Experts of a small language model.
Size: vocabulary 12407, 30.2M parameters.
Training: a variant of Adam for the experts, 8936 steps.
Below are experts of layer 6 (counted from 0) of a mixture-of-experts language model. Rows are named router (the router's row for the expert), gate (a neuron's input weights, with its number), up (a neuron's input weights, with its number) and show model dimensions 0-255. Each number is 500 + 50 x the weight over its row's rms, rounded and kept within 0 to 999. Numbers have three digits each.
After each expert's rows: a language model's description of what the expert responds to; "gets" lists some tokens that make up at least twice as much of what it gets as of all text. This comes from a sample of Wikipedia text that the model never trained on. Tokens count by the router's weight.

# expert 56
router:553531509492453470497463535516485508530575506466499544381574464573443484475485491517437522571503479416520378468467563490474515523519431469483421569456481561506556523493570494657517421457521469540508510395371538454459449464525482450547533525530450504502532524499383485496444531491472579473501554444567446515507465531522535546559519497469556479456498499513551531377431565520516479534531518508505433514506631520463587459445500480560542528384472544513490478519505482601502586518488471521530509441565524509641336508506472484485416489423595504494568427508529467435519547438472504494530513492498554490545498488626510487553437518479405448502538452477512507480471437604451448542383538457496525607495508483521477493497480417459461454351493588498508586459499497566487484444471541
gate0:436479705501454557501472511533440539532485485527590510506518489443550472501557458500416449555430510514464549436455605447575533480430511485533436494499553545467467492493598495387570520499500515473627534478489494387454570490428486422465571534542542532548474458456509544465495463442545624497489470539480468502521518524499521472474495568658523416466454451562470470495559550457524513541509528462405495439609470453525467453497466502388429505501427460533512480566609542508526484471527416512504565548521486490524449478467501513442448560565542466474567465325559556411559437511532515454397465572467501499447440505539346474490451505484440502500539505462475503461554532566513517566524523537476492486437418525479543572508541563548521500483567457576525509511504533458468489535513497
up0:443491520521505555465488487472502483516517497506555422499518451565473477489567491459534433492572451444531427485565496474462457509386466454506415496489574571452519438548593485501462527446522424480496552558436517399484462432545575412509512544429518542546585498442445517409481565429466471476518480471505478458521426483536502503464560459463540462501549528532505466476472657546446428495455457475425446477600541420561451469509453530416504568495504513578384431517545588562522550445491526496553593556528395551506522489390479505492479525533594446467513437456425583424532512526521377460388491606488440431635494503502367486484467497504437521420561481486560511467482483564443567535525423502459536536469486541444483581454544503516494542476589496532550506520445497468535430471551487
Infobox field values. Spaces, newlines, numbers and units in infobox and taxonomy lists after colons, such as Phylum, Website, km, kg, Actinopteryg-ii.
gets: " ", "\n", "-", ")", "\n\n", " ("

# expert 37
router:531434487434554536503575552456530560458574635494495507461480424526381508603540566478434552478546448442530524597528525467571581515496480431505435479486538491485483543482553454445573550575582476510436625590499419473426541442520564469480576509474553530480523549526483446497479494516422514458454393461579454457476472578548481604524445557515515542501454544415542613476556594569489490455511515489485533499479605527471480509436465503455507462429531444509446489409508543484526571496556478482521501497526436622476419461528490507491527556530502600459432466426462527487508479506468488521607530453535528417559466521617539479515542447515493505463432535502576506529595584480508542393471484443484441494467509538436501436457491449511510512516607535386531498529522458504591470458586508
gate0:459432469490460573496546582444506505602448525479592497436451429460546578516500466550526465495531461443504518517496535503503525528567466491541551589424451546472509561452588512530541439564514486495501473471464582632500508447477429486545497590354526483538429547515473530438385522450485506550485510435525462388503524532516436611548541485520525490522475479418465397508538585588547480546529509496456572448503483464439495488539430557509485475642504629426487432576487455468567560498493501504439416461324522534467482493492454478583495496579446530505387464480496505473504474514554462468463544508555478518514417419523544516513562480550524485497580486577507559392533463563455502462485600536506523491535401516558409500500572455535438526536539542525514534474484497480575512421505483
up0:519465458499492552489488696506502458501591457574475487505518574462530552445523565511483442519524478515443517407607510465457521532524551453577459481562452542495512538569466481492412470565454420557528589544443493499499493575456478527462556409523446459523564584578466501557487450478532497527440465467483449465522527438413478577490430501526527418516524571494405462631490560490411420379474566518521550571556532608508540480458471481427557526519471481513487473515571429518604418576495513476462349443526501513578556569544467564527538475566535440571436505487530502451427417462511462549500500548445508563511515510548486441488453462511565480442431450456450443529453483429414516457511520452496484534433515501496524569513488513400484531510519577504509512485608492588583492526491532
Entry openings and separators. Opening parenthesis after a name in biography and place openings, as in "(born 1977)", plus table pipes, list dashes and section breaks.
gets: "\n", ",", " |", " (", " in", " on"

# expert 34
router:520362462432545467475490545547489511531475574464549475483540513468526378629506573546515622543550494435482408510541496485532520511532571566463618433486470579620502475520507470445586437563475457443570604554483451482425552506512508534503534553478487448529575494492483424539520519435479478499511489434515445457547485491561544591544532525471511512397576582440493562440488428516452527427469434497404574565448577538511478520537519542401431515481503432468536440605529434449549533446547555465468501480447392572506460509562484527474518513535541571497435474497531474538505516489523572532476478482494537463499491410609469450557509469517490561559457513526494517446505535472491461480537560489504537462479507464547550518420457536588462412568617565405545442488506534446552424483597456
gate0:591468488524553436512478499526452384485594494525483468466577519641479484502522509494477525470541565511499498512474441463464533491393468441516456458460499505504482483502416408473507432490565521536491518600527602459453510498556528482522485470506548489514460506425523460548513603492535467449560556505477555476553486518579529497452448457525512567408506499449454435462551455632508529558533418451446518570461460487439476493508510585529479568481469535533505568535428525477450525453541513515537406516551410485453450443493552461500507458456581452507498427489558481601502512459495563502453480525551467518436598459456459478507379530472461517461632537482536512426453459599458451529431492557415578579406443487621457627381521450457547415471582543496548487502430466514587416473467514
up0:512508459533447548413502570544496597509513649463467593508481406427525421443528515488475507515432482495534500476556404475387483487614600435424466502506469470511494518490548500504468505530387423416455532488436564469478582489561606582538467526465531541543477552536454461556465472511515489515459514520460516481513461533475366480514430462497485495494458450511526486578436515516545480496347548472577510523523584491547515545347528489522450415511511524577501481382514521543490463471496460519533504482485472456545528404482475478500492439542514467501495510547496487510456426558501481477510384446407508438586462507515573526497567573480499429535437476480526501496464521360540502385497493504553541539514496571451413460480579480533399527379498483471468486485490487469587516592425531
Table pipes, separators. Pipe cell separators in wiki tables, markdown table rules and heading markers, plus prepositions like for, at, on before names.
gets: " |", " |\n", " on", ":", ")\n", " –"

# expert 29
router:466504529543527556610463510603472593501508411543464457562492448491522482386401480474549443522467470445478484475530516509491452435557452506519544493530478517563546474473437651560486440547467409487511395525523519508460556491528542577471507512564588483420567538556510467404472458491514557467464504362455513498406464467476428512473488450523555443489457418463611491521525454412528537440582555527452491408551468550471562517506542602526536485427511507433522479562476511463583512476401552599537559515492530550575450479523535466483528446427521483476563472517597564505573450390548503432452493582416436510553513414462503487426483544509512519509487533531374539443427486507523520472442530516492531558518539503506402489481476510423537526509534523565556512596514483537386502524549445
gate0:517492477466555453493517589515492464565480547501464550474539522494548445495470472556521543535531483456557523459500554456495468554497406511479574420493507492548536578555499475425609532479498396550446479525447441483493385554656474495572466530498445490512632551516435486518478497489458492543487493477444449546521423593475448450500511403530608581500609473500529505488517528480436441437556511459435562461555516547430539434579458489525415483366481513495568464517536528449570528455507556483480486522374507555502507452513461496517460495444538413575519433498567477474488538517405471484592474513487466546544531413425510454476455517489552414455489566521428460504543433516490509515527556499472562447411619456486408475593489452482390553436570595471508579518403522483495432541515452
up0:483469495446570592540494561477441470504487422491464472555434492369548563435545443522533435502560566494513511558545719550530546500556497484480525454556470533481530578494587661451555556516517516583529489480505444491520544475527516439444464535600449619481539588489464523473464439472520544546508516520469435452493400556527485508479475483505500540515494481487518513455524512386483555428492556533625448443590570578418589493519503487483457460420460450431597483546534452481545461444478504525402525480420478455535514542556484475483445620499556488482474539623526465492387513517454441470541558475484423502531508475446523463560466473519543489548422488458481479505545499504481461538550577462431531560410482516511472550473512501522441526465462515508435560543506494455412414518466453
Numerals and measurements. Single digits inside numbers, especially after a decimal point in measurements and dates, plus spelled numbers and directions, such as 2.5, two, north.
gets: "0", "5", " the", "3", "4", "2"

# expert 1
router:428606535488551497571582481401483444508476495582582465600470413521413364404455497538605485509443399478483475497421407481531446509502529430465455528499500516562450520532375544488552540421516444604455471519559519454461509521510543455510479488529503500478640529557522543459503595536486523523604430492489511543483461515520437385538499465532554507527452493406526473473500530446617513460519551463506454426526480554510565458524478548482535509502454486447561471476508483477521487491456366537600592582455508558584496533580444468462511483590478427465553507529467493491520435431474477458543605466402455511509478466478452525491556465490459489487524460576534504548484452448545409487433446458453535510525459607506419573501493508498551491471561487544487475600513520576420547500494505
gate0:490574545556527486537589520524517520568602612457505475562524546544558543487461523579580481428610480525481549435537478513458390438507498482460493499523539542518495512440558539503544506442552536477487495563526546518496398480579585466483471465395500597441522492495528590484565550526527556597509462556620576445459485457549467526479605465475525550502480542526482430454444523448498551494447469539654516462468502546540527498565510414601439512583511465489557467557534575470440467477487465513483572528457550571491546513518526501583536523471494520423575542506454505470419484466514546515517480503519472518568553467453577478553490453525487510428483497474610466444534565576502555458523408443421533537461583529445520466441517470528552697566430465585505553535496563515466586491504516
up0:447523385494551480492528477385471511497536562483590528518463545535503550481477492595500391470501473504519536395550466578546489527505576482441501548569590484510479537409503535494486486452547509514425535492594567524503449521569565478564559518433512505463565428480551530525481519540548542551645455539587518409413545503540508466515473530534618550500465519544443361460478562439484501402517565478563568485528500484612566467502516466565472419562521496480541481537569628495441519433499503503502604535427529545467516543526490419589545515519431526503563544544445435441517494563483404488528511483506498566438439504417635554513448466476475417425517473489575520477515513492496488501562441421415486497432461572486529531423549501549554514544473492546504525522470556458424578529464500
Measures, copulas, statistics. Copulas like is, are, was, been and units or figures in geographic and demographic text, such as km, population, located, metres.
gets: " is", " a", " are", " was", " an", " km"

# expert 18
router:490464540563536450546422536500552505439470493478467498507395601519392531470468474615532458475399529451581528572422515487468486468503537454545537493496475487513559389530500574513493484474516504487513580535510544493496491543417521554419546462463492484445511536478529478506558520542532497605468539488435521447503496501452409509545436412488534458565523498415478433475527428484497508570517554579474566465500518602547499524431525580552521510398400468510527539556517468524496459515540435554434436494476391513407548606580531468617445501532557427508407502445499493549458492417467470485574490538496466561529468422497500495475529483529517596396554518554461557540519518367497547415482477473405617588442507571501490420532429604560510520518427448550502476448564457488544570523495478
gate0:535569490474577449502558457550489494541434461461466533557563519539379495480438526468516570473487554523562481570652464490605483514554434431507445523454515446436534491383522473442537552485587497449457463459474412499460509544517515548469427469560500565503563398455500532599479427502429462524466433483451539467574431448472507401489463469509499433437484446545527530516525531541444465512493570599443437570500530475496585549516434575540560403511463498461447497449470527547436516479499504411473512503458468526520555463626499498524477483480483439372431522482523473511517497563641516518548539457555564577546464527515494569498489456499495480439477482423508457479420544471551467557459402548542583488539508522443497487408427491495554519487474394487468506455633554602563447456508524
up0:495543633533464515466364500472550484444521460595531495475416398401637518451519480460484413516512506476445512420485482550445605504505491574429537448566565627576556444550439589499490472614476436498604520532519540526562569457486507488530549519477371499500485507578468455404492518482545439440456490486566517490431567483498517577501529539582494512607508561511485517498470459470517532493455429486511541401544405520479513412484478486525461523530523562539507525513523497449569438584555481499428490455547459432445455507390502482523532561521495532602539497550545582475518547497451455493489450566442484512441465437491507447435563481506454518552500514561411564432477542550493535520557540389435463473523445449540500567516499499520503637547462492533532511509470454446501577470501507
Years and quantity words. Later digits of years, number words and modifiers after prepositions, such as 1928, "in June", "in particular", "of materials".
gets: "9", "0", "8", " of", "1", " the"

# expert 19
router:544507466514549569562547490468535435400558419516392472587407560493568511463537491560495515525506514525420520581432511483458476564574490432577577431510459531468467479428431563566520587503517463580529465492466490493524539490531532495447543473483366511595515448535455522406477548470483405512530577507465473566496614427504423462498461468488601476463556471496466503547565538483468611501541574475553564509545477483464536433461559518590505630521507447460513504519440475442535556535455499527400484516553598511500532622467453527538517537540519551503522611491519533504511446551429479471592500581431436428496447496430477499469501497517541418486484479449413492593444433549449501515551438459417480542448565531578468564504486499491518512452376488518532512435533598451460515468535485
gate0:456484521392542485477541383445612476435455478471512518572481517522541517504499528509473364508594457492448619453489467531413498504477518466452420475548565549421488501569504564499552522514528567545470528468547556489538515478420501637448521511540448516481503554390542601546567471457423481468539465410472460509461592552477462522492484563462439497452512544466525517580530563539561475547485464521532426481590536540537496341561479465542524535511451484525571531536467466468505542482557499574484495440613516431487557466520518569428519541472553407410602493480479486471424507547396511477567573522506383505448467530488549494538567479468412484551482441438476505502558427549519445527525574449591515401547478451477445519541540550529526469468424433487516475572425481467530515445509533
up0:488537440439440543532491569551548511454620477539433614494481546472404554458505524469610519428538479462557406513463520468527500467437532485550460481493419437517514546434525494514455582413502562444459519554514409538578550500506560372473509512498478447499536467524488464456498479504496579619435432520480443456488475547566514545374557470527493441544476497504512498438480523533383616571488503513511406530430544495440487537456529552475419417499540503538457468452513542535480470413487449441554492526522399587475403553557433513516523516474504574528475483466523476465516529574585494464455560470554517482475577494595510465499404520528625540483505461511499424452466466427457474415503355566461380548420456462458519497499494498504516518472514514476527495457618436558513469452472485
Dates and historical terms. Digits inside years and century ordinals, plus words in military, civil or religious history, such as 1'9'th, Civil War, Wars of the Roses.
gets: "9", "0", "1", "8", " the", "2"

# expert 52
router:508542496543547542540477494493461458513496542594547534528447580453542570436508541532554441502573402508576470468517560526453566549496500546437536517429586419534473538457438587506452432510465547551590492487470444527562466447498476435454467576442524505513489526557504489514434589566545462461405417461507540488519532605491579437573492496509445587526522441479424502432588420408623539518443602482443499413549486537514575486510539517461499460585474559461505532417476500446560491507570547489547573565434391577550476442534485501476535445525527509582567503468455484473530398558458448465588524504451478560547381497512522548517459520451497541522549465502494376569522610447472459485531509426542449579553456545529488505527475570479502549503433478483512483522506489358579514536501498
gate0:533440535503435559540458557480547537479427471565565468502422554420470540475542531464565532536540566504555452471441400568543461514527522554342544542454585503537471494514465445530516531481489477549550430476386475528408537465467461532424485462470509566535529477533493420497511494498511461450530444520516475398491600502425451537624516481485503596488534500473492481431531490476471562507582517425512525437488334501484563450605510492451532571540492457436544471418454463546670516501574546541615577582524501629472457583512449507494457541539503544486534483457494465500532460454503576426477468545460519528588435449466489518510578436504436477462540530565448527530422519600459505486457513566520538528532574437587495417456479485457529514556452506513448453470548428511502481471484491
up0:465404428471532528481493501519535505466435508475601529478505420497488488490584479517469476582454456507501599479485500499479568500461510610433360486443447469459567601528526446434478525485517522551624431580537494468537515534539542498589499509534496409436560602452485564594537493533541555562562402475557448488513437527474597543483507560547547505516550618506506480511439489660535417525518507567486509414545498535555464577547404504538518493468553600436486501452537545471527479451452484482420556505508433432573437491402447463521546518535513497556552513511555436517474537476527483452469497386482492430428544566568605542539531523500461473574491449494521482508532478433530462491411469576517470502486436568442458520452575444534525540452561472433482451503399456520565480457466499
Pronouns, sentence ends, re-. Pronouns and which, this, season, game in narrative prose, sentence-ending periods, re- prefixes (rehab, rehearsal) and month names after On.
gets: ",", " was", " re", " which", " He", " he"